python train.py --experts_per_token=2 --normalize_top_k=true --balance_loss=0.00669 --lr_router=0.000596 --norm_place="pre" --positions="rope" --rope_base=10000.0 --qk_norm=false --tie_embeddings=true --extras=["capped logits"] --init="normal" --init_std_up=0.0287 --decay_shape="linear" --doc_mask=false
Below are experts of layer 2 (counted from 0) of a mixture-of-experts language model. Rows are named router (the router's row for the expert), down (a neuron's output weights, with its number) and show model dimensions 256-511. Each number is 128 + 32 x the weight over its row's rms, rounded and kept within 0 to 255. Numbers have three digits each.
Before each expert's rows: a language model's description of what the expert responds to. This comes from a sample of Wikipedia text that the model never trained on.

# expert 5
Suffix -ing, -ed pieces
router:109168137188076082160159080117169126152141154147064186151152098168136078138095114116161191120135188109122134142130111148171168098166093115079186107116165151110109170097189145122147062142182140047103142203102162171154134133140057139134126159163116110118123121064137160122103131119139123120148100121085148137156124150167076131112132142098133124111083126193108140159122137162093139090121146146148156141079066172105105140135135105138131139155105137137054118080100060128147156086107066065127146169147119140102130130129107144103126064076163088108145126190117127169128137188176098088107197134112138146150145133102120113109133118044133106134147101098131127099089127124143141061114156154148104208134120109076103165131108170078089110208140165082181066105086105162141120105138144
down0:138157191121120116129195097064084163108086121130114082093134079101101109087054107153166131086066096101145189099130146131110145098149174140138122130165130114084111142095133095100116178145168127134125114169158051133154117096083128116144170172098159136171135205164142118144134132083111148152102133109071118156165171229124109042139042111178050118122120145143152177121110113092153153115121104163104099174080189061129098186107139178074093142075181158088165154138180100108154114096157124120126125115099147169147076035185125136144164172120181153096115122101102134130121120151147164113124171099149141203155107078161133112167148151120171119095128140113117184161105128101098072135065142107131134159091144118145121132070134154089122178102101157104079127047173175171188064130120145
down1:209094118143106116064139138126112168144153093152099120148165175117105159155085121134151110146132124179147192095157139138152087149113143135096194102093126154062113126178141106109111083095132115148185137108182108108111119158116131166061117103130118176115093081136104070116111073102101146139137079221155133167101144135114142219135155094119102143132147129155074150135104146133101151133079141110196098118161153187190117093146140105149162122073151140167088128161153116114128125164168152134097130065096130107124143132181167086143145168119105123189177095063116160182052132183109107122134115107071134084143126098142106117121118192131163080172199143116155138144143065077115098114134098082121076123127136175085124087170129102168145116126135165120114150117163102112088161158130132
down2:120112130136110121127140199148092124075129154112120161110074099134115122121177129108171160139107156118106177093111142102117028117151074114155141151119151153087076132123169138106122108152174057054205036129134119061129116149112129124183107119152174112109061122123155153112163096171174128145130117185148140135183128131145143197141130105179090088095141072137181140163194126097086122132121136135152155172133108084109132161155111191058181085190186103163133176120124110135121155149064069137153105097113130146127197134137121102139086119083126144096146109144111144126144110116114137087138152096164150170112142131156130150119163163155074128125116178177079108167201158111153155250121131095129126140158134138187137149129128136133082077132114097125116131120116150079104116161108116

# expert 48
Articles
router:099119190178089159123117081138136157136142151121131247109152164158183095150141160152146145108165151079107156117164170144157142071122123097087148164067178153077154162141098113152163066147120137053134130206141157156175130180122113128167094165111110098088051087060074137108099094133139093142101142130120183141178107145178091189079151143137154146120144086181112114099153102102120110116123175140088156181086091140083112110175144066095103128148088161111096121139155147089135113167124101067112138158124088127135127127174137118103144131150140138144137096147117155162114149126202151127096153119117169132070152122140103127101129124102116143128105118124098193094094118089150156062094197128131122189175130058041140150121085125117083148145126147113169112124102063237136094118157124
down0:100078092123106143104146166133161124093114132095134088091107070148110133159069103121110149133136107167130156080101105185201122164184077173068069096105123139123147125118126124125073152129191119082085111175143122147128117107155083123137113115118125112094136127170148145115129133190152144097134093165138123137091114126167103128148139093072043079120158102070128140212042154193056060150137117076169184124164114127097158193095110114098070132156131125121105158135132134163143125107152198166089122118099150201081077133087155169111105145123088109148138141084104104202137138076183104109154127130142112131092147133134125063155160170138090114138130147086130087125118124116124077116133127132148185136119133147169090133153133114130098079166135078128106145187092140115083143096112137
down1:071104154171090123164160110185216127094090129185149150183151126135159145135190114163120089133127114089097137114152037049143128088106101113118109104151131116099093122197158184141153197140103147130130115154127201146099145150071100133159172112088151126078067156164128153139095114068092148142144104128090101218145109158113151094154121118143109076098164069145111159103122100146126145125099128176144147132145138130121079125123124108175175136168136101110147089114103182117097089133121083100112150114141114110076088075141157092126090142187101157157119084149164121094055100075117139050118097141111137204139131109154078128137163081133119074140155163078100104155167143121074128125141041142090098178151136170148169121051129155115207116108141150161135188124176231138148162114173108
down2:118180119146160099086154115132151101106103172086122109060056162127124138169075127081152155108129105082134136095200137132255075128110075096136112122126149079108089153110134095164158124156124099189155124105150116165119114161133133135091099147082085151102134120128123189154117126150129144127147109163155109126101128179117120117131101134089199132152141109099140112174109170112150151123107123139115148124136134167132095103118157134151180156117147095136159132166118112127053124066108172133139099130094130128076180073149095080151142136145094120142104093120132167180134187128114174147056144067183163093122125124120129131188141140086147149132122134121085146114100085127143156090145137111155157138108113137131113157090157123110147142147158126082115125173112144141136127118157131

# expert 4
Copulas and nominal endings
router:117143165140098144145206103126128124142129139111082196103154203115171114124122148103141181148085134115098146117149190172172152052151120122060161119073132113092112175154140080159189100080181131129113088156077142129160125188065097109182116154122088131119122120054086119111126084133131089192164101130050193120141160139168061163100136171109192096096143119151129102117166139124142131149144160109118147112087151121046098133106142061137139166155105122138100087106031148120107126111145096068113148154100089108130121111213091139115169112122094130122088132178086152140166150139160129137155124136161162129153181113129085156129135154167128116131098084150087122068073083142129195135122135131151096187148163117076122186126107078126048143129114129118136132067169090152091075101141128
down0:128140117056179184117160192122115098118146061091090137114117126130082142095115136100182119093108184147184095123102072171132103120166085123160135103152152164159060117124112144100109173134170212094172135125095037117167113068111138137168154180104101180203179148087067173155160170100147132135103185123116179081128087106094127074096125164123181112144124151152140139106125175168148108113155133147169114129158064101164151173123079121115140160110114128128112122113133149166144101139107156181164134080066188132168133153143116125120127112129147135087069172065147069090161125174128135140096125100130181140172124126107117119117107171144107147109091083112149165137129163118161098073159142094142078164095123133182079159156139128106152097146165122193114151153106104096070141109065118
down1:135157136029131104192085032145130085115153119106150163156154134143129097144082122116108123145134178115136137105179068122097177163114110134150111155159121085122138132053139100128137145106089149122087095088131199127142131127186165087180135104120111156174134090122158127118115160045158112096146110138130125169152098112152146096148163110162145158068156162128177143116112114149142123107137161074104117152125140124180105136131155093151144134111150106165134126089152166138106152184114190184175141119129106128131125157185118148076111123113160184134118132142095119101137116144144108090101114162102116139157115163116148140113106142162117103183079082111138113099147144202116165116184133112155116194151100121121157178142113130130159109102157129134094159157128130190074099127115165
down2:184129130126091206097107166135136129159160127123173195106139162161135046170165129095205121109179155130177107125178100115151156092147094104182137130104204168142166125142171076127144145134146166150080127126088118116126094090120182120129092158078132134180124119137124151074105113098115104123113139107167190142103091149131135116022120126161132124108116079114088175156095170074101105136073112139151062107061076180161136118101150143114146116157105091089156124157166162137124112126164082104146168107188156142111151099110112135126156139107091156123111126116099081195143113153128124112074154119096116108114099086092137159142097157139111129129167090107132123160131169092166092097167105149146160106125143115100112139098152092151116115109157137146110129111139122069103138134125105

# expert 31
Table cell separators
router:112144167152083125112109024105159150110147147102161169135145139206160102091126130109171123133151172086090140134155056166161169099127132096111108099076152148131144134128154120084168128117114132094121091185169151152145164166137103150120109152160077116116095118103133113096128099124120179135133138084102123112151105139172028196100137160125203096095156121116123119123119116142114086127082158114105136163107120090096110105172157092105084143164097155170104123100130122108105115118128111060120116124108129106118126118144135140100167137116138073123131089169117107164117152084168117101110124158183171128070182144138151134106149146095112119141104111132080153142113091155151128111137113124154110158157124078065130177169097123134084052126144138087115095104124094221102136127131131
down0:105102156157134150077063137096099072132132097118129085116211138122164150100116109166042141117103142120068127160106148138138127103135175159144146089126127132132155126144143152126162157104106114064108099070094139166130123172131097156129097158123135124186125161147127192128075101140096084138141161142071131133126153069187124143109164125130170063156062184118063097096134141120174149153090149150130196131059102153071168090126190138131166153138095139114121132099180058158094147056105207083148132097124169116095112168127165124192137118143101153057088128073066160077111103079136107100144054067231125164110161097131151095115095067162088140137122097131124158146165189132064144151156101130155144108101151161152184161125099122119094119079144152129112185072097094136168108148106179
down1:077077127168132122165125155123123154126202113111119135172115163117142125157208106126122141114136115110135081153114116124169154183139110113136167093083079098101132094074118121092111141107134141141106144178128130112103076178107162119154089191122140162143111093117153163103160122172138111113107137087125142100109134135111166139136183113130146137071058104098133142185113092110098106108140079100164121116125098084092168124130101107127131180132141088132131091118102137166084148126177152086071118155145128094111178113106140144085126182116092107170123085111191139160102153117041129134105171125100062101070132104126162143132146156141184182130079101096084177138215158123057150158122086120214102143107128147121077111134080052162178155112153103170132150150093140110127137146124127
down2:120125115119139199151108138134157077168064125146147126122069129131101145096091162142109127170111101126120085133145149130134135084098096085086099135147141121143148124157167125114109073121166127163155109073125161110144163078166087132172083139152159114153077127142124122121068050155145144120104099122142169159087098149093134085142144145088168147178130120128104104119138092072110125070139119106084154180119098138098145167172143175110126067142128177154071113118158156155175115150095141133183143108129089142149139140188169152098185147127127199168114130137157111091096125161187144094128103135083120088170152058049093137126154118166152115069133203147130098111101171065097097142102116099094136072144149144136138128080108150053149117080098073151062131124129083110088144122082135

# expert 61
Adjective and noun suffixes
router:107137165175119171149203098115094158119110158131152176110165212148140143139116171115151118078086127086038149144161128140170153105140105127169161148058189143161153152113108116133162081129172140061108139161131135141118167164127171136117124137145124115097097118102175106103133071116133166133149119128079184117156099131161076164093128139154176119143119238167104118142128164176124111071146176150127144101095130163059129137142100101139082188164093150101112122166059074125129134100189097062139112134144075132125112132159113117093115129122145104137153077137127105112103126096127118189141130139122163150149177134128083129123147141145131126131094090152064164134090102087089119129108144099135137143173153085066142171132129098097075158105137151091081060124115079163088105124185071
down0:093137102155113132159132128096102136176141148074160146128153123091104120111127058097141115155072131135164168147144144115142126161136156118145110121146197167078168109105113152097129149200120130128131127122125154121074136125096124166130108098129067082147096108099167104161151124184092175209113143126098174117101091162112081060109102152135050203109087099130118089108123140093150172162114142082155128156098167158109149140118114131125134120132127143096140150113143131099075140145079136129066120117091148127101039169124150203135132239172169034112101205124122137140139138056167130127143097157135126178163103167079175148127116109157125181160179146171130110162137092158121111128044097173140144087093126127155133139048065114082153235092114125138125078141148144134152111123136092
down1:069169117097171127124130140112148136151150140128143172062149122132183077128106103098148146129116092177077140157127100134139140165141179115082153088105131081129145225145147154088116234080150090146131123070119127158164170168136121152168127131097101112149132085164152182123115153111141033102152107169140126153148101088103101136069129088135156125164107107118183139131129137117117130145124195137157162139081183181138035178113139177131113147117128093129076114131119135117089110141102052146105189128138166133072118133161075091159114149120091186105174173133080127124121069150154097074146094143097124138171104125185073160132157164100144147134179088111141170143133142142161168118099080102098075087093120130156131080135099102097139146095110113158141206097146097128116135137047113
down2:183177107109154145143093176111179144143156145095096136060131126091097123122189121116106172151037129086077169119073165080085135178170151065169181108102128099164082111110123156172112173118171135073137179108099144123167105086187089158160115121125115103132151120127213146149091193078141162112088162121179134156122139110140145149145145081101076134131199112170138103098137121114126173163098171130138146119130169126149134153140128172162112139143162152069105130158223107119122184134129108153121184066141111124102100103146120083143142081139076116119145083110121180076138134114113122126100112155165159086148136143134084167160136064186143152145155166129109103162139112154072135184071143159138119203099119116121108151139101178175129100149139181129118174097116103121148202137121114

# expert 58
Field punctuation
router:137152158205097161072099064108133111143151144137166182104146127101177138092062205118135155093128145072102140108134089155172160081118114106129108168043113142109190122141168162086126111134144164078106140187145148156153132172108140133132109146081040082065082122075137148110101111103156151145143163129132122159177157137200081166084156155091185148098106118168109115131113090202092132105108131174110119108102154134028123100127109089101162142141135135110145116091094170131127141132192089065146121185131094155124120157168131106114151121133165104120128081114125125165137161126172138094084138142148150148131154109125139112111103148054131159116070097125086156121079050104117147135106145145140139170152095134061128170145108155130090164167152124119178111093081092200116118102161162
down0:150142124169193148107091084133062137113094134225141139155064147147089147119118101135091100131146148077156228121134099189084163177112086139121143129122148128136128106179156121115138153106048121145102129127144073110181152153163141104097149110128145085122125111108123142134142094224095151159129110144103132162072159069167147107154139112167143132137091101142129116168195154120136149200173065102155139108104138118104152102082137122110127111157078127122148131098120105065218091077159104089125113154165193180067098107077121147063136127056170089119106168120159094124160122106152146127164118154100068067120145117132144132120106080192133200106145105100191126060140157175108191118146165156120127083134119109146114168118155194109119183107151116095159129131158112136171155144127149
down1:133143060104177173158136098188190217163125136183120057174149105128079157098130078123109123126089097132085117105109139060097118171086089112160155079110095122124068156095156123142166142091139093080136115111175129107115130142100111120092163119085168102132150132109183098139160134127105111186144088080114145117077113094191098099132139147101119092063071127152135112126127155082175143142071081133106123105163140125185145086167161157131147143137060125114078125148146165142137139087123115120090074206128110161072142116082122157155090105113166123154182171077120136096125109157151124194126110095130127109121135121145144106095135131156107085164074071157094120048126157087111106117138135124166136127134130109119078133070087130120184162187164116136105144137168148158090111067113168
down2:125135091101153160190129150159143183144139153193145154177071172074156150084110133128119141168121188139133071128152157129142101120085089162151073116127067076075155158100092099093070117160158190130130114107139193146116129157128116118091094132114092024134109122114137109116093160223092086155154119100084135125118067173084194134102038147134133145089114099159088110159154107126137131139131093143110167143100107164141134089102108174084096062114105155096139130170116128103139085037199118113169109112162110138122085114120130165125154131133178181155178082144102135163142161165090134144109132152125064164041136116132159106145088134163106175182095098186134082110090154178099124120160121106151138089120172116107156069085124153151120106126087197115149046123200106085151114129137117

# expert 63
Common words and endings
router:122093155156116142055204095123129095097146158083152199117176227104157113118093178112133192143135141100106145124132074179170147132130142105115104153117136153141125179128156116156129114143112138053145052152121149133147154164116085161112161117089118130113028117084115090110109124101133088151106134150061150147164162121159084175092135137126168126094157118114128128110137158119159079117106163137102152126058078083092099131146117085140087206174108153143121108140164162129102123109124116074138055137089171190122096132153143142120124137124097114115139086219092112142151144105163109126135164136184143130114177142128154158093119144141100131153084121141115085072089062050150089073113114170147109162166118143077101159119106130158102089168143159108168128110099098139101094159126119
down0:129042107134156127156168157176115077105194154119107166140124175101068097176119103121147163169092097138095094148109088169157060126155109116100126125161121168166114211031098152076042126137123131152145065075071155125070087212106096138156103146124077100074136129207125103115100137119204131122108125094124103126142132175159135169110154135115116150087105092129134108114094125149149102212098090194150201105135122128106143118104107069115116161107131097168121164089157205140104133083115136093116100130202146118133183149103058137136100124170134092111140111113183115153123102174124168128113096105135127098112139150112110099098131099114099084144153098088113113203148141145163104110167110126136144175131080096091130142136145103126140129118137130111059139117166146119097166084108124
down1:072135150125083139160148174182065125101090125121137104159170133158102082141170079135124125087148127069108175161151067153253112142127158179136143078135097133135099143126141141099136152086151145165111124175115092111120065102147142132091138150084164152095174157174148149116090145125062141127106097153098155081132119169091181134148170144127053138146167035158120122173060087167082117104153098136169126105144108113148195083128139129148138127116098147088131133108094183104128158196164163113180127141143172222104100137163130092124128137158105078126118169109161149149144123172138099168134145084170102129135144108135126155114144112124173108086124089085101157173137135199166113171067153069153132136153124159111152144107091130169147112080171113132137073143089105160108122144135148
down2:144136185150129100174102142151195146103063098068198091098122139122081093176100097159174205130106148183131160052101131107140102135149140118110172108118130050155070115086101094095099157089093143123129131149091150134131076153137112139088083119111127101134144121194158134146102068126141129151124081129166131063114070149129108197137149113146116071082149137121146076128119139197108170120075137136125153205138207169154106081122108112161130138126120124143113080116119076140124182123126078123095097155218153154156125119108140099115157156136124133168077117137112090134150133126108120135103090089108136124070131160129097166172142113132197117175187136079156092117117097139142119110153146153094115152106141134115121133184140143118120079136096123150083100134163159188150117094134143

# expert 53
Line-start markup
router:093140164175090126092091073096094147194148159140143212123159161139182061070129145120103164130099135097147168138154130168156167052122138095082137150093168137139121117127124159101145098126159145048108096205130151126158163208135123121163150139148071114124138096075147085111113133101131074147171117129081150126148071132121084197073122168134180108088085212150106113130155120126043104157127151149149139155102087105100117105142112095085101156149130139072097156144049120122098128107142125079141148184202131086095102153218054105091122114100116057141129084176107140163126131139178109133097110143137138147137134149133175181116124156068130114126136078125083107151104125129133137114109135126136114190169115078065145167137142132140107098195151166125128105088147115119125095161104190
down0:112113132073135110108153164147098163109151179126165138060109084105143084099163115116087104123112083152175108135074171176085134092152188122109152131089161162157133103194139143115117077118137129152122182120134081157161153121122109130157120169161070122146089132111135116154177167149088067107187106123148092193126142072176175096104130163181165109188123165096158121145096171093125170119117167130150112109097115129091120143146139139122096107160125115130143099134111139088126140120152164173060140108126087134143135105072163089115162102110087096150094108125184149130144110117067174159123153157203133156124124159120129124154172111116119122118162137127117098117151135085095138134171119125116093122090153114125087114140135129073165092149151079080174124096136109125119115198159120
down1:072136142161124102128090147186099116098112149132140138118170119133138151128178092122142120122100123154200086105132140162047088097149167097140124116129116144151120132125115140088178155141144124114110126150113093173170138119146073179144111159148129082120111153110154113139124090138150131094090084113147159074075114119133169099153114161149104132146078102105097137128112087076065165098123166091159048083116177085137171138111136134111185107144107176137148086124132094060135110136081137160129083115147102142162136125125111146117161121083114090099144137089142105120083118144163126106153162101142111063142119122095108125157084176113096126069099124101158133123162120164179127184103111109130161124185129126077067132142082154157142129132147063106126151047093126128141117083111126
down2:120129139142146095109127137143125070101153139160116128171132121135135135125240119097137105135137126127163126143106133136000107079132129136127124142142144138130136138111105145106124150127136140117137122127155137110136137140119133093099114119128095082118150097096146105142123106124124122127137125098137108112123122094105142098111123120148141128113130123135150104134116138083126099153099124135116133146094149147151166124156133112106158166068181122131124123121114131127116110130122126145101116146147149122142152106131144143130116116093106106126112100144147125065149122140115105129115127104123055124153099119150150110053110120103115124150143111142130145145255136111128136140142136126133112158130102107087131153135163143121171153167146129113150160149139171186145153141140138

# expert 10
Mid-word name syllables
router:114141123161091131128095089100125150139137162088099224102154081150130129159083162108131193153072122086166142119146145152198156079107162113118116108098159129130174173095075110056140081101110162092114108220159156151160130180081156107136092165150085131125131113101158146069127096138105139160148128096106123140122114139174085192092162117115166122075138165114130092168160168114117127126122148137100141149139179138069089129127134112125113121180078165098130104152170169088115104127139104056140144183080135085104111125125092157105125125076146056169171110183111164197125154120188151167109118135164206144078145170114099146098145157110107150108120116105074150120053105110105136115132180169126124112166135078051123152117140133135044124156160162131170096147085073180098103113170170
down0:161144129135124141170115127153119080134116114102101131137143165191126152105119125104098095133142111098146145159127241097177138143160105043102163107075067140176077130185096197164114143130096073182106145127103104107094121141208109108151045119081144169096149093123142130122087117117190159096184157112086132135132131120094100133114105085120118133148134123154112085063108084126127166047077122135061155168078114089125150165125167172101136145104138193075122125114180104083098121164133155134075155143107125149175115131156106161095165078087132179144110148118116152104121170161105144085108122102068163091102135174115173169073119086120092138107136114083116112135141126151158186099108143158115128129127144129158105167127092141056134112121137158087169169173146145126099141082111097
down1:099073116153135131110157164147161096166142102157164128171126113196142114161138125163156107143088093139110180115181059093157156106100151135104065108101129061064196124093104156116104160120139149164110170117069107146138090126111158125158125047093135059125151164126145129129138110121120117101145103120146170144108114147072151132188141102143127157136145122151179133108147161158122122094134134158091110149088127185188155141130146093099167116131082147178181142097076126161108167183107060131146090135149172143136125104093101132142143133140138144199177124092120084120138109108186148086092138120107134102090127085149098092127099150091098099104156135128095139136128199113132171140093111146010176158152109107056109123116098166128104186139055208124101167079171137111182118121167153
down2:150090196113148103066187171075124139171080086117113162115096104152178117158146132128075162123093168182160153178132139090145140144105119127131109154147136145092172133126119127122152085074145159107220100220160164138116100116106127140148113135149112087147098181120116166097118081157096141103122163105079146142069110110148182139116141115100095090158045135121114093141140159093161138108127134160155162096132170162124097172138103126165145062084126155053109137131100086134104092125109124149084094097144095088153126093116112129140142153084142146214126172095160105136149152086137183181177166155086105063157108131147101141126077092153129153125137126174095143168096166051124132164143113159118146171207124132155126131139089129133094190150086110114152123160110167110144152117159131

# expert 27
Score and cell separators
router:114133175230084161124120064100145126129121164126115175099139120174139143116100194121108153124128163140155155125135093158162194109136118129114101149037132154145159154116136133141130121139120146090123109174161171120148121176166077148123132179154072124137118110050130134121116105118098155155112154104115162110170135142185018173107132137124198128106121134119117118119132058146052125077054153099091141135075103120038098090117128088103101147177102136163076101109135148092111137113180120087110119127113118116097088133134094117073144128119128094115120038118147130147109149144199146100123134111154157130115123133127142161110120158088129130117118157121061124107092087145149159145128134122137156148144133120097127126156094138136086107178154107125127073082094089230109106100126140
down0:108124093139202104111198110107102130110127151108075141102082139098078152070162109071154077089148101115082106145149175112140119122058160095137077123158118045136158119159113182091099124088104098174172122127107077124127133122132173093091143097162062110109093117128138041123149152178141155149166138135156106178120166095148158159084119106125180179148146103115129119163153085144135080171161108092138142151136135138121130125121148128101121095114124084157130118115122124093120172116087072128113094113141130077123073138118090126129163107121193080153175106128135136131108164104137134135131152154112116173189158162139161109123115174170161114142144113160118135129115138127193128122141084143186081135145146093100149163133110210127072151120138093152112102164181113147175181164126122
down1:127087139102146127107112153137169104161143135128203154105090177138152062098085104132146111118097135104127120121160157134116127152182162115166114114173152107106145110104095124089110113129106080148124105085149101102079074104099157139099110193120149180081142142050082134102116138124121158144121054114134157139123144126090051121171054177111213097158116097129121119168062110170145122127117080094119100141107121125163124110172148120086149057119125130131127097149141124103054147121055150156144100199118091069114149083148124114143131166091141142185099148114099156101128162110151104143112165105105134085180129167109156155178137075141150155182148128126146083127156130113134149119088143104138143088158207124166125083121132169112103158156148097120138121115085136084109131113168163
down2:145144124123143147106092174166138157146158142161131134085167113086116104079188143105120103148108159175121142126095140173132155165174153205148068125167156168078075114135131131143101123165134139124133108128155178089121140173197116109171108160136147129099171106135178150152152092141114097134181156112105092091090127134077158151112131124148131126094140103090141097071176077092156131101093179094149150128114112182167107103140111148068109108078086108113172162156108136192142084151150163114115165147132180062138121146110107129183144143145159119168149123094041144050128108183134111065121120124102163161184187141131148150106144136140130117157102170150087119154104127094117144156186132149117147127129110168123194127148153097131090102209095104143135093076145129139193104150098132

# expert 44
Slavic and foreign name endings
router:110142159201093168123074051128110129100149141085097179101132145143134123170106223112135186104116124093143184139132152170190134067108124098097146146061150140080156144122149110108164067142142156119121116206106154136127124142134148153156112155114049072117082134063156115106099118110151119117177134104078154128129100130163077188113152140121175121091113115173134111134105148091149138153039173102147124156114149124063105132168160076092134123157096136092128155120122170100128123088154105051133129167098123132126127122141103114117141089120148099133150094122102114255125136113160114103153167149099200146138154137105084142138152147118117147098093069136089143125000055107172131089098135143140126163158164094100114147125123171103080142146138156111159069086123077169161107106146160
down0:192152107138094144147083208084127150128157178108165133104081169113050124124125139107131159150161125101121143140102093066108142074144096121153092143082167099120165134094164109119123137066144098127152103140097142126151072116170124190119102165216157076154128123166120125093108133143177194187140153119093109083137084160135135102123165118093167146138137129077080123106115112117164119127202096149139155156177076100103131139109171105154124087138113147114136087140080111155133073163125167111175151079173137133115187171132153086107134087175090130182108087150135143104076116078128173119102104097115127162165132153141109176136177123115156190149135134166098119129161195118141136148126103144139154037122102152144105120130131071144180079118051107167102153147161150136152174167139102
down1:115132115074108131123121088093154146157122158134165121168061090127086099136100095110138120157199142133065074159139066124131128139163124125127071178169107175102146075120118131088195140147180149161130100149097121156093064171049187132120093114150126112130092136188125187125162165099124111089142123127132177116132158051125132133095114098153135138090113172108056147153031162076114134124125129180156114166123092083132078133096098087103121157102124164136104125145126131066119120105111084160059124165096136091108163121130188138142140092144109071162205197120138116105128112115139087184137124151167114090150109101091124080202115117157197143238166102087156158136133154082127110134115128098099116158113123135116131092111143144083144120185158095118119166129100135131134122123193096
down2:120178191126128113187128126154138148132162174106083123123066156086102126144169120142143171124197136134115135132118181035134151173101169157118145142126096102176154202169125148082118145163160117094138078157132158143122093097089142119178163132157174162128102117113125092063112139181048130144173131119169117143072152201126102125122113121127132115134111087213060081125142123118165050179109151101128155090126113133139117143094087165120144200168125134111078158141142086079134134132096092161143137116066157130103158057069154133159154104134144162100176179159172077111113116128093161178107077094139144120126150110146138109171133128154171131120086069118109146120141092156108071106120124096187120161129130158085154140151092092156128120072124173121164166150093179193186099186143122

# expert 23
Foreign-name syllables
router:096098168208110177101119068117103145107141141123072170119156153211133066163102149093119166106154139091151159137131198146185166089109132078073144148091173138098139163140107120223125121118093150101093078214101143160145160147114096121118100135093115089121109099095134161128116110114135116134137133078091160123163148161173093213103133127146168158089162184185110123149103136075136126121116146194101135113111175149070105141178146108111132135186140114083069119158095188117105136101177080057135144132123128141119105117131091123105155109078121100132142090093135139200116138107151146110108142136166251171052147111130152148137150119115139148150095122124093199118064129133103094117117138080151091112154139095085169145137088133101088079166138158124121073108116125226122122115128152
down0:145069125168111209130136120089060126145111181128130130130139151104065090140158106090163126171153131128156070149169104152081167171182135117081106130144178125081108124149109081086118179068053123154094135115097113129202158093109148136139111180166175105156136166134163136138134129149122091139120151103194123146105140103071159118109195131128068201117166120141168158105129149098135162132112153161074129111144135106089117142086139146115108086149093167202118124181100090095155177184117160115086131099087095117076097155165122115163206095136122155111162120140107185077084103170108093166077131119105147108138129137093152114134156116124105135118093112055151080104119140102139137153146131143100090158109078114114080087140111119129076118179102127193175194113152141085142103111088090
down1:130128121096134105158077139081147125124204159110111156117158137034132132143130143123119144151098101110052163105042118113133163124145074139134105119145111105093164133147136160122086153132144135081149142143130084098119110155175117096166146098214147110156156095112117070126125098112078147138134105092157155112134142133133138129151131044108124096113136114127136094166113101167135113089137137177212169089091101017121185142153150144182136109144140159076075133133060078151134117079143092133129150142146143125138119118147159147139120176107141186181135136144137131108129157154112158184040077135122120145112107153114125171109064121141081115151108057145142158116127130138148082121149167139153108109083165085122103109071087085175080153155095097128147140145123145098138090115058198
down2:204138132128162093172119140086091152126140148104116136127139168150108107160133152182081110096122157145125097143140172144134133163094118078086096131126150159170133099120132117138163112135140148104123139164087116122098119150154127104139155113139114106142084073068125096086090138114160148136102101119103105116092133104148132138129124112134227134118090153120089139135160112167075161092128088092173174138099081087163146110113160097067106127100162094114096092100147135129106151138135147092131125135147130096142124126154167111146091099087160141118081096059131086176106105124209139188127117104192108105045156132086159137120061107131160130128112096158109161179136102067151118123143205141041116177098132157139139096186109150131161061123129121114191130154136110088159189167091147

# expert 52
Name and taxon endings
router:133119150170102168132130036113129143129143115098101173080147170161124096094109199106083184160037126121140176103129114171191140091128137103110108132072164157125162157113100119098139060118180169079095136159116122183170145155153123150163115204079100072114065121068129123114080121126132132142146142141131119124153077141128071189116156102111156156107157110171101118131154129100136105121087142166123150145111152119064108128124122062102123142167129156136095138156129110099135133133138149020110144166111085133125097151190092118103141117115150113115166094125111137217128127112192139145150142123172188133125094125117101161134118122094155157140131101140065163126037096056124150131084166158140116169151117065070123155132132181107091141154139169116179049142105056198109139074154133
down0:071113115118118171139094119089195120124104071114147149152155114096131145124092105148099189126117100109091164178151136132088120134154093139108101140160121105136151152160208145100093168114110122142090109068095132145125150152128121132124122176160167168148131108121153112142075164096194105086226167156191128087198162159133151118116138069146132047116133130115204161132121110139141089180163087132120077113148131104130129166085164184149102093106127088142173073166107096179166061194133145093171142134087161090138157178134195072147094091096170079207118161133193147114129130083100139143142102172177123125138151121113087135135142103122147146130134155073113137106111142131120103194166076091135170157112081111141076150113127159164154127106193149135137092108077080167099157117120138
down1:143123128083155132119103112115115133129160124121080147111126146077137155102119095137094139113172111144133137112054126082131135157105154100108070155095103141089123146094138120167156142153152043158224128097104156131123047120127133133137174171152187154082117141142138156087150110048119156109200138138108143071121205136140128137112106113111156146146055107129122159122117057096097098134077180144094166108143174165106135171131078107102138156149112174094104181181138074147183083101109077211138056115136092101162089139139137131183102125101155132080117136161070072096152113147134143099150168130153123094141102056070175147159074170139071182131109121080077114197152140145084075133147060134128097110118182146113111147152165095118126092136136127119141108154150108121163125133216122
down2:132092162089157178171076129143134119066077120122157134208115117125175116113136090180135107057173111082104110170134136171146081090170103111166139159109043114166077159050125109157091138134060132161064069093056137166079160116125140116116096175111103156133157116177100150139089058068120142178165190135106127113149150118114100154132164117155119130078115138081165151103096117133159128132161136119127145128160142105157174116048085142129145174152067086145176101140092116131184177106132128158147137212062082114141077157117099121125146095137160192108076160122117156133185102068161166104111115140085160125108135163147077133174113158112076128094110155157168156161111110157126169155119129098147093087134092090128156146086102142117143125074095153210130123141160114113165075090062140